Weights of a small mixture-of-experts language model, trained from scratch on English Wikipedia.
Size: width 224, vocabulary 14032.
Experts: 64 experts in each of 8 layers, 128 ReLU neurons an expert, 3 picks a token, a softmax router.
Training: 467M tokens, 7128 steps.
Below are experts of layer 3 (counted from 0) of a mixture-of-experts language model. Rows are named router (the router's row for the expert), up (a neuron's input weights, with its number), down (a neuron's output weights, with its number) and show model dimensions 0-223. Each number is 500 + 25 x the weight over its row's rms, rounded and kept within 0 to 999. Numbers have three digits each.
After each expert's rows: a language model's description of what the expert responds to. This comes from a sample of Wikipedia text that the model never trained on.

# expert 15
router:525503518496495492493437530513468558484502524529473525515457487526472533462525521523460531521464496494502479575550527544530508487509521472525455485483489528436473493508472502506541491504489491531524493493470474497459484502481482472510514509496446468487517464494516526504504480470494497461475508516495453484467527508536506514521443485503494496447536484527518502524524500468504516471477466490472488492500497470533506503523503545490482504512480509477477536508527535527497524495527485498482524504529507494525494495480508470516484504491521501533533512492511490441485536543502546483507525538469531495458514486496496474471500512526477498503517525488497540479493438507454525507539
up0:484527486486512499535481422453477480487494482511461495512506511478492549485535472578492561523507518534492524509510488492508486499539482515522510495467510486524456478475532497520488505487492494480506492454505528528533517487499513506488535504486493519470488487502516469469499526439454455483502463522508487482522497534488536511479512487512528465473531492565536535538477541521493510510529495540528492502507494501484468500491504515514505517478478526497525520450462497485495510509511507449535487492487534495458487476530496457459525477508460505502489507498473475495506498487511515523493483510522496520447529449515467506487457519465442497489499540490487507518525520466543526543492
down0:536466489507536497531507502515455476469495463515504494497523528554510506491548552481504556507513495481499470497508490450486510486567516490490513497494529553473424479453524560528478485524486458528482482496527473510511513503511502540487499476479505513507506524541471489494459517493517480521469508486490495512497500507498551495495458476544482496512514479459510535520516464515472499474526531486462520494542504523492449461461508500539467506483475494551514499507526505489527458490516510467486509466509542504487503529530500504524507498506523522494509485529504503509489481480502524505471478487546532455506475459473516488510462462558501453498506491478481464469522510481515498526508
What it handles: Single-letter word starts. Single letters and short fragments at the start of words, often after quotes, parentheses or hyphens and in math markup: et-hereal, o-l-factory, N-i-all.

# expert 55
router:555524510507532502478449494450522542462458486547464519515524489492473494530515481533457548483476504483477486523525514577525515495493471504560517500504456478454499512484480514542517508554476470502455478492490519502492496494495531495529498481516506522476518474508525498540522499492483455492496482470496498494495510499481532499478468480513471516482547486527528510537467509499535513466490498518512485504537509498509502505486455521497523499472494505491499488456535541480472503476505467491522498509537487491535522505460477487486538512506503487481527495483500505441460543563516481538497531490498545515452491483494511465499540499500497500448490542497481478501467443486489506522496
up0:519519503569522489447532506492483516488479470513480517491533512479503522492533509510471487527475500525482498493537499475463475517504537525539496508490512530522495463516477458491509524502529503506521482528488524511502530468454484503501488528475502473484501519468519503478478528531500512473472514486408492527488492555528484491508459498488471523477491523523467495562519547534481537473463480483496498506468492472502482448538495498464499495497490487459469520483483496498445503494512527517479484554483525462462503492487469528553510519523495466485514507521469500479484496516464508505495513543441512509455523484508535488508487523474489486520499531526550529483539528544522528512505
down0:523501424497474528462550541542458472512493533510527488497471456488516469533507437499548513490519472488449486519503540550533476514539454459526489485487505477519510510510505497500516512480517525503479507508486504522484482544456496507555534506483524511474515441494491508479515541493531467542517468539509473502501506492473505475458515542461510513465532484503493477481519522536539478492532518452517461477535536499516504496497491512475508505512524501504520549504547515502493498444499554485475502497482452493466471503481506498469541501529484489508481471500508475498513501479502450502532510497511533489521490488508503466480483489499498500529493519470529490485473518522467489522491
What it handles: Pieces after h/w. Word-piece continuations after an initial h or w, such as ould in would, ind in wind, ood in Woodrow, ave in Have.

# expert 28
router:501528523506494469483468504482492512487509503519478526508482491501477557479533489486491530452483487502496497529536499527511544517521514477551467530473479544439468476499505497498549497517509500567497508470488500494477497548479523485488512531516475454468497492485541500492487526493508454455516534487461480485496522536571509507487494480451494495463527511526489480528488501496506504490456492504476510505507501474505522493528521539504492520510486508464486549511528531460514492472531494483540482522552512473490502458462491472503434538490497488488494491500508485443490491532454513528515492512476533508490546480483483506504508535500510502483513491491484557463532455546461518524488
up2:472485492499467471502501542530484553477517504502508495512446471473477556472517515497462490496464530508466505484483550441491501503490459523501494489484502495519504489519508527485524497505509489518496520487483523499510564514485476427487479498500523476530452487506461497489524483482485534504481469492483490478521513537543504501487513511515507503462481519507490489484533478484465533501514551471490549500559500487532494517504495537516513504529530518502478499483524495468509505441521495537509480497535494463518561433516498490461506500464496488501538499488540499520457509513506483534474464506465505447481509529501514531480483499493476478530488483496546519549464493485521518484565
down2:488455514532512452556476464528509472517508534480516527439492490546532540488478487468430494484500550478491505522474502481490478517491485541483450475503463490483499510488512509509535512494506519503497491538539482482484494512513512536544509441519522477521501482509507531509510523510506504520502486504536497490531508503466509496507513474538479525537504507482561530481532469477508511456501513505493503489487505480489508493453519494511464473500520535502465515494458424505540511487491516554490488458491511486538509537515521497494540533529522481494436497455503504557502519528489470506487473515493514529475483490450527506520481449471511511517493501488506522487497469507475524495535
What it handles: Mid-word consonant fragments. Short fragments inside a word, often after an initial c, such as c-ig-arettes, c-ab-aret, terr-ac-otta, ab-st-ract.

# expert 42
router:507506515508530510540500522509482546494472501510464528484516521471511489471556505493489503450513521472522452547520530491506504489497485495527475533500505488465488520492469494534505476507470457537488486507514463506492525523513437480516516497531462522524536470515471558530481477485461509477484538498491511561468496504542515435506504468501495479485535490522536517472502499525521530484463483494527506444529463483521469495502546511455534522484503497503485482514496505534503524494518495497497511490496476479516490493478472485490452495448502504481537552486524504476448511551502500523459470527520507519466529445499487513468507544470473503460482525488485531492515484529485510523509
up0:527497480528478488487485490428479534455507510512460530506495518509484524500571500487492569465527526513454493494509499498472532514516474554498501521498468499503481504508467514497517484508465465492488493473480487538487515519543481471478504488530463473460488465515525527473473495503480482478524533477505491517474534517518545497511460496539494544469511510510500499513474498494513523461466491497494477460531515474475488496524524494474522491512450484438481520481507533515499498504522489499514498504541475469517479483496440485450505490475498469523470502474516467476478554513476524507482524508485502536423541463500489481493522536476516499493514525508506518461506484488470503561512
down0:458503506521481478444489488491535516466497448491481500540473487523516531455521527516464500529500518529492514520469516541498522492523499491499491500475510514534496458541457508492505474543493503475499449504521497511540532519497496493514520500537504493526494530523537492523497526516524519460491486485504484525502518486491511457476501538512472489458523520520486468461510510499530497504451458496487450472502521555505521500528507498524500504516500499453500472530445487494503527442461459504526520489500475553523525495498496517532492496516447499526444503520456498479480502530549499444486511494509493482538471483505511499451574475520481496514484536527485545490499531511495504501469
What it handles: Closing parentheses and brackets. Closing parentheses and braces after numbers, as in "(born 1988)" and table cells, plus "enus" in short "Genus of beetles" descriptions.

# expert 43
router:526474533516524506520473485505479550474512483521472541543451531502496519469509493495472513481472518519468503523533511479482494525494526522516470509474476503472480516528526476511524487511479466527491518518472519483508500497534494482495512509511457481454535509516531482481471472477473437466509558504497463508486525557521489487474458510510471466482516522513530532551504524521494530484482490497498528495515567468534512504503549545501488530479457525478453531486518489508476517505472490480530472547513500416507526476497494480518475507491519489483502531470494483486508519511489498517482540546514496476483514486526477478464520523488518507472528495563473517493505455481466481492505
up1:525487502529527506446478493495482509494483534501491485488509521511541534487500497506510493480499496471492537524516520515476469485524500502476494510509519509479501549502496484559505507543426513480481524492489493509488503456462484471504508508521481482464492510498537496507453540430498516468524506513460475471497530442522477489524498519490489509496487514510543511538513539523489531480491485551471492510532456509481479536535519533486482486510555523524496530485524518532482511527526432479541472511472475474505490502474468517508491488484581465533507466494473501527491482508520543504509477514506463507508490480500499500454485512518511543518544481492513497485567478499454486490538
down1:519542459487508528510545509527495489522480507497535500495504483557492469451475483495489495505476496527477503475506471532474502467544516511470497505492479493481569510516480496523509503507490529476504487469491483500476519513459457486481532475502493498536519499492544515483446517452549477514489464510480494501510492458476477512530479523509510527521495510461493492510509465507451503528499500518528505498472523474481537564494516515515479468473559503526545487449510504542479456451474474428494527514510525512514513486499473514499510519537525487519520470526482502497463488531493518465514533506514537537502492487505499532508495491526510438495536506528488455488503435494528480488529
What it handles: Words after determiners. Adjectives and noun pieces following the, a or his, such as first, largest, former, original, and mid-word pieces like ced in unprecedented.

# expert 63
router:525506459485507502517484526478465487475482509506476505508520524474449566498522513525498559482510497464488501533492513505471536559520436517524515526456492477454477476517490561501507470481450526467497507485504478511490503501495452491517504544519494455489456475550501527514515466474476514489498517454525490483515502513511517485500464495509521480496533544537522528498495481504554509471494480490504491475534528534505482456504482525428495496519485522518502543508546534484476497487502467497520495502474510499497491520458470513477474489491518475497520516483507474483461537529501561505505541507537503513447532503522491486493516491488471495508497499504485535478485509533460544521476
up1:499532497507493477463457488494512525442523473487498457537481514478470476499502519508504515501487491538461484491513488519507563540468497452455521479480524513497529503543515506500511513489552499511474444487514505497504528503513490497528476489504416480497498484523479507524509478505513485519456480465513485499467495472500509490523476489485465483490483530505494509483456489480482510527521503469518478490472552477509482509519518504546492467512513549468480500499495509504474507520511464448528463519537467517500491535519491490454523516498515518507565496429474520521496509512479523491526500507483530483515526476530498457490495501527485500514585503541518562460544500499481510501493
down1:475541462493506528537462525522470489506497501501487494506494470490505539523517488511496463483500488499505507480529494525499494471490519455485560491498496471515513474505487482502542481424514524492515474502521500493531479491483479524507483516508475483465518515472475498512495500512542475477517512552462517483492476484462475477529531491483506492495472466505510481464503523526561571504482485484481499492469543545467516483495488547495475527482514516525510451529513478507482508497501498536514503533488489520505512534484513502462424511447533524480461554498514550532543488528515502482468443498512508547486505505483513482480518457491503486534491483547480541526512466526474505463491
What it handles: Topic nouns in media texts. Nouns and sentence openers in sports and entertainment writing, such as season, film, album, tour, review, ESPN, In addition.

# expert 11
router:525514451524552451510491528498477501457455482516483511503513504489469523459526513502465529474509546459478475483478501527482519544504469537500495550497474477455490487538473522481516470502456508560490509488512479556501512521524483486517547487523513471515517490516510553531504457468462466495519526486488478515507535503541499492524506506525494471489479557513519514479505491497535526446513494501470509452525526522550484519517484518485513498497485528494492489483504509465494520494481483483487501522509510494514470506491483458494487463454487489511461520512567469465454515521497494528503504495476527463493492496541473503453496507459453474504489544526475548497496497516503492520499
up1:486508464501498488504467477467500516482444469511502487525477541519506506525473492492516489473474492470513473505549512473484500489483509432502554508489508511551496519524517437495493494507483479491513556506511518483499513477474530477463502478474439509491497539513478495488447471501512483516516525515519515512520502523547496520450469485525503489550482466497476524560486518498531518500497462507507491534448559505519490511527497505490497521509476443525480508481517521547524504500511470490536450482529475464536490446513500505517529519507508475537489470487441520503474505512541499469499502528526504497502463497503478518480528511503497461500483435511512516555501499520502518471506
down1:470499464495551475473491484462530484494494497485545472501502521468497521509498494530518508502499489456473531462518487504467468518519488441510497495474504451503466475505514494488483506514470531537507509540550477545484504499504491490508536468477517495454501480554511547498510483488501506548477489519478499555484503503504513472507511487502494510531431486517529515520467461512503512457513502502535498470516472505505487545479491479519523474532473485478528520473519477495500496476475534513456506494479545510514493476478485539487532508499506561488490485504527501534471500494502469506550462497495548523526500522539538512538452413485485485510496516478522526510475455485506499480543
What it handles: Countries and nationalities. Country, nationality and US place names in sports tables and biographies, such as United States, USA, Australia, New York, American.

# expert 4
router:523495487488541514525475517483546494422493487513495519515493514503483521500510501516499521479563528457520484505490506509487513495531472533485511511483482492507497499500492499500525460528483482494490539487487469504466513496512430447524513466563486522519512507526511524483500434450521462497521535478483496533460513513507533475519513500509483474517503514510532510499502518515473525458482490551479491476523530540484538462540557502481509501467495510520490511506520500466517498482510522487506523509490459459539506510510437494455477518497511487455503528437544510467473513506491513538499508545511503479516496497508477509474522531483478508437485530513452533486507460506506515529504
up0:510540486527516510527472516485490547490482482505463530503500513471492524491503532473459515488507512494491477503521497505509535496544475521514504536472512499469476520523470507506490461477512502520459541484514481542487546571514525490506497456531499479510481505515524496529475464503466492488515506479463501483493514500492491456520504449485450487491547522495477549479527490515550496471461485514515468490503549496502511481506468515490539532505474521446484530543514505488486487476524459464533484513513476462519523477465503448542490510471535483492499499505535444504509493545460529512509539492498514471489533467511487481464529504522492504463476562504489523498507455536478535530494
down0:548515514513511493451459501502506513536475449513483503565506519495458504475506481551468505500512497500453499504537509496488495528494467498498492502464496489543493476536504497498537514509527481567502517510478508537536507513510464504516510503470482473496476488482488547528516504478482506502495500478475526490509480479512492486465469479545486501545506462492473486475505444504502505513467511454515514543495491473509482505486500539507509527501524547481496536510489497495477494480522490535502465513476527519529533497507510518502510501486482479562486488513504479493495515477454497440496466545505537491537468467532497440553511502554518460519463557526479468504514454475538455502499
What it handles: Plural and group nouns. Noun endings and common nouns for groups, places and institutions, such as people, schools, city, Battalion; also the "s" in decade headings like 1990s.

# expert 12
router:529535470497504460486501547521467508476503491499484498498456519496471529453524515498497528499523507484493460553550497515525479502514476517511445514489510511460503504521493504500527473545469493515519537468478483517464480524510452487495522522526501460527471459521528556498487521500480502505522541515483470460465502509519534489550518462481500485422540494524503517499524474508511498485485465499482504472502478473506485487531519506501519491494496515489472546515532487466481522477527478507535477496503501482521530462459516454477438462463533481502505479484565488511491514522474516494493503525483534507485528470514485488439525532485457483506504511501492528489481485527456533502536
up0:506476478498518516491447507511493505485499494502499523516541525486489531467532540507501501551519475490492512515492535523514489517461504466461545507466518512489517545546541488509524532518505515468496494518489466502511511478503515487513497501485506487503504503547473534496499504467473478522469461506498586499482519474518500531483472535518502542578468516501476457501525474516493518499496484508485540498522520542467511497471500550437479483521497523491499475476489559528510487473492489506492506508540520497533411511514496519485540499514525504477504501489511473473464510487478490455509541457526550509465508543480502479539494451519459501496500505507514510525471496522481534507485
down0:492555515518527467485461510477496485547488524497501485528508450431523506498534450537489479506512520525462477528514544495463500508519467498508456513522485474527510479470514516511477501507487550476503523515529453547517517531526534533500539459537515494503502509483468516521514502528473477518508487504509465517488501493524511460526475479535485520430486512480488478510487501549484507511482488500510496505516492505495544486545511492545531475468526481518495492508478485473523455508506469492485499530522469499520476491497478494504551509483464549505472497470489494480459502495512505506540473509518534502554477521476468522540492434476492523437490495529528506509498470460514485494515
What it handles: Capital letters after breaks. Single capital letters starting a line, list item or heading, such as "- D", "==F", "===D", and non-Latin script bytes after a parenthesis.

# expert 53
router:510486481497517482502477511533493505474483501519467554531503506523503486486523527512473501494530506494483504489497486469454467504502508525498509527483472497496501511541473515512513539504480457500455519477502474559444521537535492479523524497526516521467490527547527509488496440430464512492536511464517489519537534497545535453553507453501475483500494570538553504508486533497506530462481511481526505464522526482556499520505544468480515486491505514448481499455497510498495512470462546486503480543495458458496517522493489495504479483497507482496479524472508470479496488522474471532502478499484506491492485513524491511467507512453507468479473487495453501485515514537525496531483
up0:543516486535501504456462484502479474454500492482506507525462502501503472515517502516493559484509536504489512520489479510488482471522506505497485514465456566494518483544498487509505480512488456502526490461513490490488502480470497466499523498482462518526509488540558538472490485478483452454481489496517431499532485506487547497507516457470495471489488520539537507505495537509520533500464475533516504478483493517521522493505511519476516520489499526491462540499553499506470547519477509490561534503498490537507507453479457508526490491492477503523533474507519472464494477513509498534524488496526503478494487529533543474499526532519441466510568562476461493501497496482497475509501
down0:492486482460500508506493480550520498487560516447498556490466481492489485520497514502537522450497528488542495487453466486481479468512526485483499496537488523528464505513543483480456532464504483513505565492475486467554530508507503459493481491498523499478518487502535501512506507507516501450501502510494483458473529519479510502515511506525531524520527512435458499507484560536510547530479515474479491502535508527504485509493472510509488461508516508552505519504541533495522495519457515485452532444496438533503475470529491492452440518515501483530498519508499497477528452481503505493496522480516461467493483537524482486508483491485504488525488535505508506481477541485494511481498
What it handles: Table row labels. Word endings and nouns ending table row labels before pipes or colons, such as totals, Bowling average, Hungary, Team information.

# expert 33
router:500548483509503508505506549476452500467456464495469531530511501493492496489502559525503518491514494459495476492485515521497502553526500529537480527476502506498515504508469543503554453494498477511506498463524490551475503509544476506523538497527484456539493491499502520493464492482467499478554525529476478493487540490506516466534528449518506437450514500515522510535485493491535491481467476500487524484527497503516499486534507483477553509483475456512486497488521496460485501489508481485535499505478437509528551489455449472483467480489527454462508518479519516508499516500490537519462496504485511505491529492518431492470499529501517496497461489518463507459488509506509522519539
up0:534471478501544467468494505516529501460529480494519479508480537506483501466499549533512478509514552523482485508472489474496505495502468512497514511432494475486509474552504527514524475495466500490511506454488544505487499495550487500534516462535476470511544465487490502522498492496476499490557532498510487470530531488555492531497500455494464515513516490462521517544532514497569509498517490528524509501437527475543508483532503495511532514502496518504505483487503477473479493497504487479511505495528496449535533520505501488479495525495550462518546472419510496500492514478514492543495497514482485505487475442554511497473532481471453487475510463494508487467523499512490497478533
down0:488477533501531515536488491510527512557509525498459507465474495491516473469519519503459501494546475494509531504468487498493481489505469477488534495509461552524455542529526484493490521522480512504487506521488513519531523473511496499498477472451521485505565490528476529511535493472459434485477488528502498523488480488523498452488477499485480526503542505483509484471531504550459487565481488467504503474500478519517505512473519516510510492502501518497505478535520491477501463516493524490489514502502478542497479547495555447527479507516460486535493476511463483548540496461427471506497509516485490516490531503503535513507483450523467533516484493454554495521539512465477505496497
What it handles: Paragraph breaks and openers. Paragraph breaks after short description lines such as Extinct species of bird, plus article openers like The, (born, quoted titles.

# expert 21
router:524506470501525485543491531506489491484459452527475493531484471474503479469574517521497525452512532498497475522475505472474515513500487481537483521515507498482505492514463529510525492483491497525509502473520495520482527511497480463512506504570470480516535466498521532538471471446461512516475498504446445516496487509549551479497476498525485488500516534537502489493513501526556531466463513495503509490538479523502516490515511505472518482512478488518478553503501506485491468484554478466506523534493470492499493527518416528502468494475475480455495506533493465460465547509459509484451507503473529486450505492506490516512488523511511457470506507521484484499513494513506528534491
up1:502503478513514499496512472498523535497490498515484526537498508493470509493521531524439509471527566491536463495553542489499486535558483520525521503479481505506473494502518545527522475492506506492498535480476494485486503502505456471495490512514474526497459505526548577529508488460497514471513519471491500527450516505505488485502448502489502496487529492529508527486496459478512512497480482547477490467522534508496501460526510526469537513486476499437443527476515509466499538481508524498516479549509468499490535475489519467483498510485539487547526515498540484476512509504460482512473500504541500488504533506514442494452542517480480471460495514523487542459529467513500528523494
down1:500476486483470557495539536533502506525525450458508520548486523500545521519489494520527528533469510501524510478493539520451493500515455459545503492549500486505534515535513482472515557467522493501467534500513548517549541528483502489480485524520486471504474477492532509494471503476511516490544522578515504491497495503417441478478504528507500500449538485513493506529479512495488496523464492507501484493458496484474511440505536543542467530518474508495514534511513496513492468488509471506498526484519497504498520472476490485486507488514492483484503525515492488516525477459468507510504523512537486489508488505503460499480519500495525526522511476537485483502510473493500463446458
What it handles: Numbers and table cells. Year digits, decimals and pipe separators in sports and statistics tables, plus some name pieces like Séb-ast-ien, Saar-br-ücken.

# expert 17
router:518555450509514469492495533507459518475467490531497545515512462448501510467512509522476510449536506468471484509508560498489535521510477501500447516489484501493485522480460548511516510526481509515480543471496462521490506499542476489528524504522485480468506472507532524531450494490449488480516501470475521536535504486497514467556496478534510504479496520513520505485530516516524495482452503519476527448517531468523506491518499482466518503467463504486495502501524497474515491468483517450472515547509475506507485471477465455475497503465502510450478495519537467495469493494460458528524488535454535481486511524529504503490495548489528501513491537531501520499514505507492510557526
up1:545480499465476502499490493488481480516493469540484559502496481492542509436521524564463491514513543498487505479511547468501510509522472555510460494497504508514455488519471541461508498543491488515521492466519521503514472519540526546490494476516533454555450477505486502517467499479509499535564508473477490503508521499540494517520515476501457471508496508505523530487500548487529524501493495521515511471520525521542534482522470495496522468494474497507514512534503475457484487522512493515501515526530488496462466472491446509489509513479477486501502483512545481501459487500481531509478450567477469491484519523523505525484519471525496513516486548497500480445509539478470499498504
down1:536506469475493512545561444516509492501505479463478483482453516485469496503426548490507469492478489487536527492493507464545538498516527537475490526495505456542492518544500522514495493477510484497519491512532467488499484488484512518465483471552497488474524488507507526512486499493479491493506540487518512498510503482455455505508515500522507509531496489490477489533514437532543527527460484514529488498505492517484499529459501499494513525471479482544524478512531533505535521532507528502533494524460476481476515503487484503524505525526481486453451506520510543575507442495525539543475507477478495512490476493517495485520504426511497467500481526485495521459496486494521481460507
What it handles: Table cell separators. Pipe separators in tables, often fused with the next cell's first capital (| H, | A), plus colons after titles or labels.

# expert 38
router:512493480486511471493500514502507497494499455522501536483477516500493560492500513505486534482540548472452478488484491501484546512501447545502516527490482478451483523519493520523488488495483478519483539485502495531512528510519484486524551493565497498517485512499490527502504468454476463487534578450502484530514554518518497492497504533519494522483484529527498530527525536539542506489496499509451527459500531535516525480560511523452551465496481498519469497496510492482505541498480513501538475547505418476493486497490492471460472483495533506488506504455547489462501486519496478501493506505474495489483495515516465491478492508472462487484492501530485531472508488501466534508498
up1:522524497515515482464504517479488499466499456493494508549515477499465537498506491532478520502451488461547534477523509487509546501533491537498489450491505506466499473558515490481518490503449505507512564455476538503508468561504497494498476549503482477478520504518513492530480546511531484519462519494467480517510505505508544488520524489498497511490515477489528503482446522508523499465523519485489494498493480479482539480488488513500494535506523509510535518563495472493471490527478432495566503467499500473538587496481474483503509522486514511513480489462483487520441480545445508544529494514490491489515518480481500508491517511520506473504493495481487543479478493485486492542482
down1:521494502493531507489473459478536503512515503470500519477531520471452491498507488493536503431501477500517487465497480542479464460490503481495527537475484496543485487481497482506549508478484485457526510485517528534519519516542503492522464499484496507486505485463462473447553537489531460485437457518477470516522508513514507489492529493544507504518500491487545499490529491506503490493484533516496507476485510504475509479471463492506494483497503501532540506452445534515520500460532499471512515519532489532486512484516466480490524496529559512518456509522487472455528487563479458502493488511494490533495487500516501512431523537513519502472534481489524534540528483558490519512477
What it handles: Institution and war nouns. Head nouns ending proper names of wars, schools, churches, leagues and institutions, such as Korean War, High School, Home Office.

# expert 25
router:512529447492506499513466510491524526480446478483493476493458507465447503500520560518499512464518506474498426553508501491515502518487457500528488501492495494461485501534482527502511450511454454531457530452523486509513515492523458474506521488572462503522501489503499561529509435454491469493486493488489487491492516517496517473474471480558455517494532505524508509493519516558533514452492501482507504458508511479505495507530506531485538505491497487521493545503491507502487500449525498489524481507499461492528518499513442493511500521484521471474468509484506457477487542518516526504492514521511515474450491487507479488499503527502524463495487553529511518507522485502511501505521
up2:476488491513512492496476537503478497427483497484456552531498512521487514515519546524502530475516507470478478534534526521480548523473512553504468496475500452493469491513505496494513447494495482521521487485454478526492481493497500477473505489493486517502483470494513501508489485524486487488540549487489494515495484501521497490508499471540468505482502488471522506522515499508515497480483467511483572494499524469507503479530561492483474501466458550473464520495526511492503503509510465521503510551454484457507504453423514460488466433489501499468508511486505463465509511471413525531507500478500520478481498495493491459517519490479484432488511494502508524493534472500510529519502
down2:509505523493507506533475530537516503533502522481456515469514483483507492515491450467514472461463483480516506490519515508513487484522516494485515500490484512543538485486537496529466465488478470492491472475517553439494485472507505500476453503473477472548518459508458546510500485549506508513506465511523535481488498499472492537501496509494470515511504523479474501438491524507514478559495483508484514537475517558521541476460456537469481477549515503502516510530524502526552495539480540489512545470467480518501470492486492517477485527522483535503492535485486514497513488497541463486466498533516474522478512535471499552542547480529493514503481505520491456501536508474521498473471
What it handles: Digits inside numbers. Later digit groups inside years, coordinates, times and reference numbers, such as 2004 in 2003–04, 016 in 2016, 0 in 40.178055.

# expert 56
router:513523482496510517474481513459491532482520524537458496501458499518493563529522485494503532506505499496512467562538528506501530484506505502560465524494437465457459499470516487505522500519493507542471477494487475503461518500488506467528534503503474527455476495524528501507518488507495493500518507489485470519450508525513510510506481512491484473479529495508483507560465505466485504479508496501484475490519496486497499499514499514459504534471496520472495557511505532468480525477512464494486513500518508457496473474494509435479498503494499472512470503505478490465506530562464555537523508542506554495485511477469496422475518530513505501479498520515512532481525479536442536496549
up20:529505477528487453512459502455506526478468489434461521504482473513486534484520552508500517506527513497510458475509490529466515523522526533524500540478476478464497488518504519504526476524478461526458511471483512497499502499531433467527507513497485499488473502537572519500474477473480490479502496522510490499493535496505491462542484492499451508454492522491504502507507528535479488448474509504517533479526513514532550529495514526478595485515486484478459474471532493504459497493478499510506500536498467503531503500498465499485476467492533496494489503506534485472489518484470517486476476555502531503437499542517506475488520537507521484495476517512463530471474489493486512526477
down20:496488486507457509515493519463497505492521477520505544510518508480529514481529511511512481498493502508491476487522509508503507543499519491466473503559514464504439498521519567528501484495496498484497531467533458537503542473509499529535561501519531486535512513493551491501512494521469500484516500507509460503492477499504459506529451487505496448454461499509453501553491514523518470525537498447510484491553463501496528479528531491474459482501485513472479460492479504515517531506465452518489499524478503548508503507543500495450470517469484475456498499481456507512448516453522496516486498517496524487545522532462484493463474509479532522523476519514469513488531465488499502548495
What it handles: Word-start pieces, verb prefixes. Short pieces early in words or after prefixes like re- and over-, such as to in retook, res, dev, qu.

# expert 13
router:519549456519556460453482555483478524490481481516503501518465491463499513469529495518486522482523515512465481530495508516520536525547447550507469528513489464456476520508479532494529478542476510530493499473467456530502526510533457499488522471533496471481514444527516531509491499480493506499506536485480455496505501521513484455541509472519483515437498538515525509505524485514499527472496492513470547471519533492499526484531506507493534485482493493493467534480518496444507502481543506504498484527537477489537492469491497496464492486495495494499483515500540465494492527538490506544479487520484513479476516502505484509439510482453463518487481527535484508473518500509466535505549
up1:513527491494485460520480511469506481508526481499470493492479481482490497508493459480480539502495504448467497480490558526489492490524504523476488490508450530442496522487495553512552513511553516524515508498491548538471478475481506527510493508484505468531511490561515519517499477464481534521481504508470494518541489524507502447506476471514499450496489551535516500509512501537513502499529510527493538519506490466534481495492497496491484443501479485479505498461526528480499461503493511544522580543457490476490471477481478503504516475461471529493519474468497475471469513515495493511545502498502539489476528492549511474473471499450446469514516559501488486489472519495491527521493
down1:514497527516475466518458491488513500507490500460503466477482551468474500492535490470507492523477476507515479514545497477487489455524480477489531486535491502513535485451508487503510519529539493479443517523488545507482472497520473471496523525430457502478496553540473495464490521520502482486504527466515500516477472520481527507522474539469498535540512490484450509503500495487485498520489498465505480533484501484529497528495543514540476547507520541506531521480486496515562495477459513471531509481486524515465501494474490496473503516496577506485473495522470453527506497493463492469521508512526535527516518495490501458491509539523503466437549501468476521519462486525526513519485
What it handles: Initial capital letters. A lone capital letter starting a name right after of, and, by, a comma or table bar, as in of Chad, of Katniss, and Harding's.

# expert 31
router:492544445536500458514466530485457520468482474519453523494506514489480536457510508494473506467524554487496476541502542515498529526481491509532473538482503524488467519493470530537519483501470514567464507448508491517490529505495470472522517505496501474514506478529496487541475490464461481504520487519465532534481553500509502479522507498538449492474528517506516503504462501464527522475488463497456487465497518504501514508512488548481514499503484516470472522532502527460484502494474499455503469514497480496530523455466493469508463492468482496462481513478521499506490516510484548491483529522477523485460545464509494477501513531469503495467459540527479517492531480510478500557492
up1:517520528472475498464499505496455501481450503505492523510510516498466506506497491540483501511509485454452501488532515497487512517540460503510472505476514506495517498497495511487535503532506501512523515503471511483495496498532511533525496560484476510466502433487502479546529486464501471507485477520453509483474508501467501569515495468495510531451499480489528498484525526485502470511522527495520504503492530443510497480479487471492525443466503539519463500497515475496495509508501541476485532503554487530544492493568509441492541490515494533525521477523556501487514502506502521479482467489492502513449474523573503450496484528552474505496479557512512471468515492487511480501542
down1:500502481537511546492508513447539523488545472507518517510485484497463488528528537490505500542525531505524469543515508551518514540460502490468499517545508451475503513516484507462534522474489571509510444492528509490484491499507461512541509488532513505474535505509487542478480497517495496512500494493527476493477484493499496445506561482508500508517505502523496483521454470463526487512464519524504507502478438536478497519514504484465473509513488469519481516485489493493476480506482446534508502558494474518475517508467507496494474435545514503518509507451473498493461525490524549478518507479488529509537469484525475493502500441473516501502519493493519481497515486526464485435520
What it handles: Full stops. Periods ending sentences, often fused with a word ending such as s., a., )., plus abbreviation and decimal points like Gen. and 0.5.

# expert 54
router:506529449509525480511500489500441506494503509494459510504503543522483534484505534498480523443493507462469468557535529523513493545507453503545499540510488502444506501552460513537524433512455554483437523486530468508496506503481457460500493487514467463487494479530490527497507450501446501485494498504503520482510514496532531485508521493537512518482530511521500493471516512495495501439501503493484514437535525484515497474531540509493515498477487539509463512487515502485477544481482481498501493508498518465521503501483455491519482495496528497474485513486520449501469518505504513465504481520516484477492509500497456463502508536498508472517460553543469508497490494540494506532493
up1:546553453497519511503447493495501470508468507576492519513489465498479544528536503508489523489496541484513471499524525477527520488495453490510480483474500481505502500494458485516518501555479445504480497495470454527489467515493531470494520491513503505537512519472538525490528489479517457502515528488524482519472488531553505491508510457494440465429499504525482515498499526516507534469462472523490490500515482486495500484503488501514514517479524508471493504430517499477501503462505487458510518558514471471475511503450479492506454445507501446522487519490541521485520526498510493507455498526486504467477506489525509455490520477454493488462451498512487510490525491516472513507492
down1:524487505545513504510476477508543504481509481495495518533532470462498491507497518499513503496501482509463537502527537508464492495496548500458509456522535488536468456509501508505497540467536499507497513486484505529502506477502549485462488487486479534492492496469470490460493522543511465541479510500494473494506510517455496506483459486512492507532472499490470513532486473468464479496478540517521537472504504500538501546497449530463468534510462535520464521490507462537538484537471508484506540509495509531530490488514470543499513486515461542509490468475515486529484454508503500477546546531551480536502498500499531500546539458464469506462522486459475478530534529514533470500477
What it handles: Trailing digits of numbers. Later digit groups of numbers in tables and infoboxes, such as years "2024", vote counts "993", ISBN "978", and decimal points.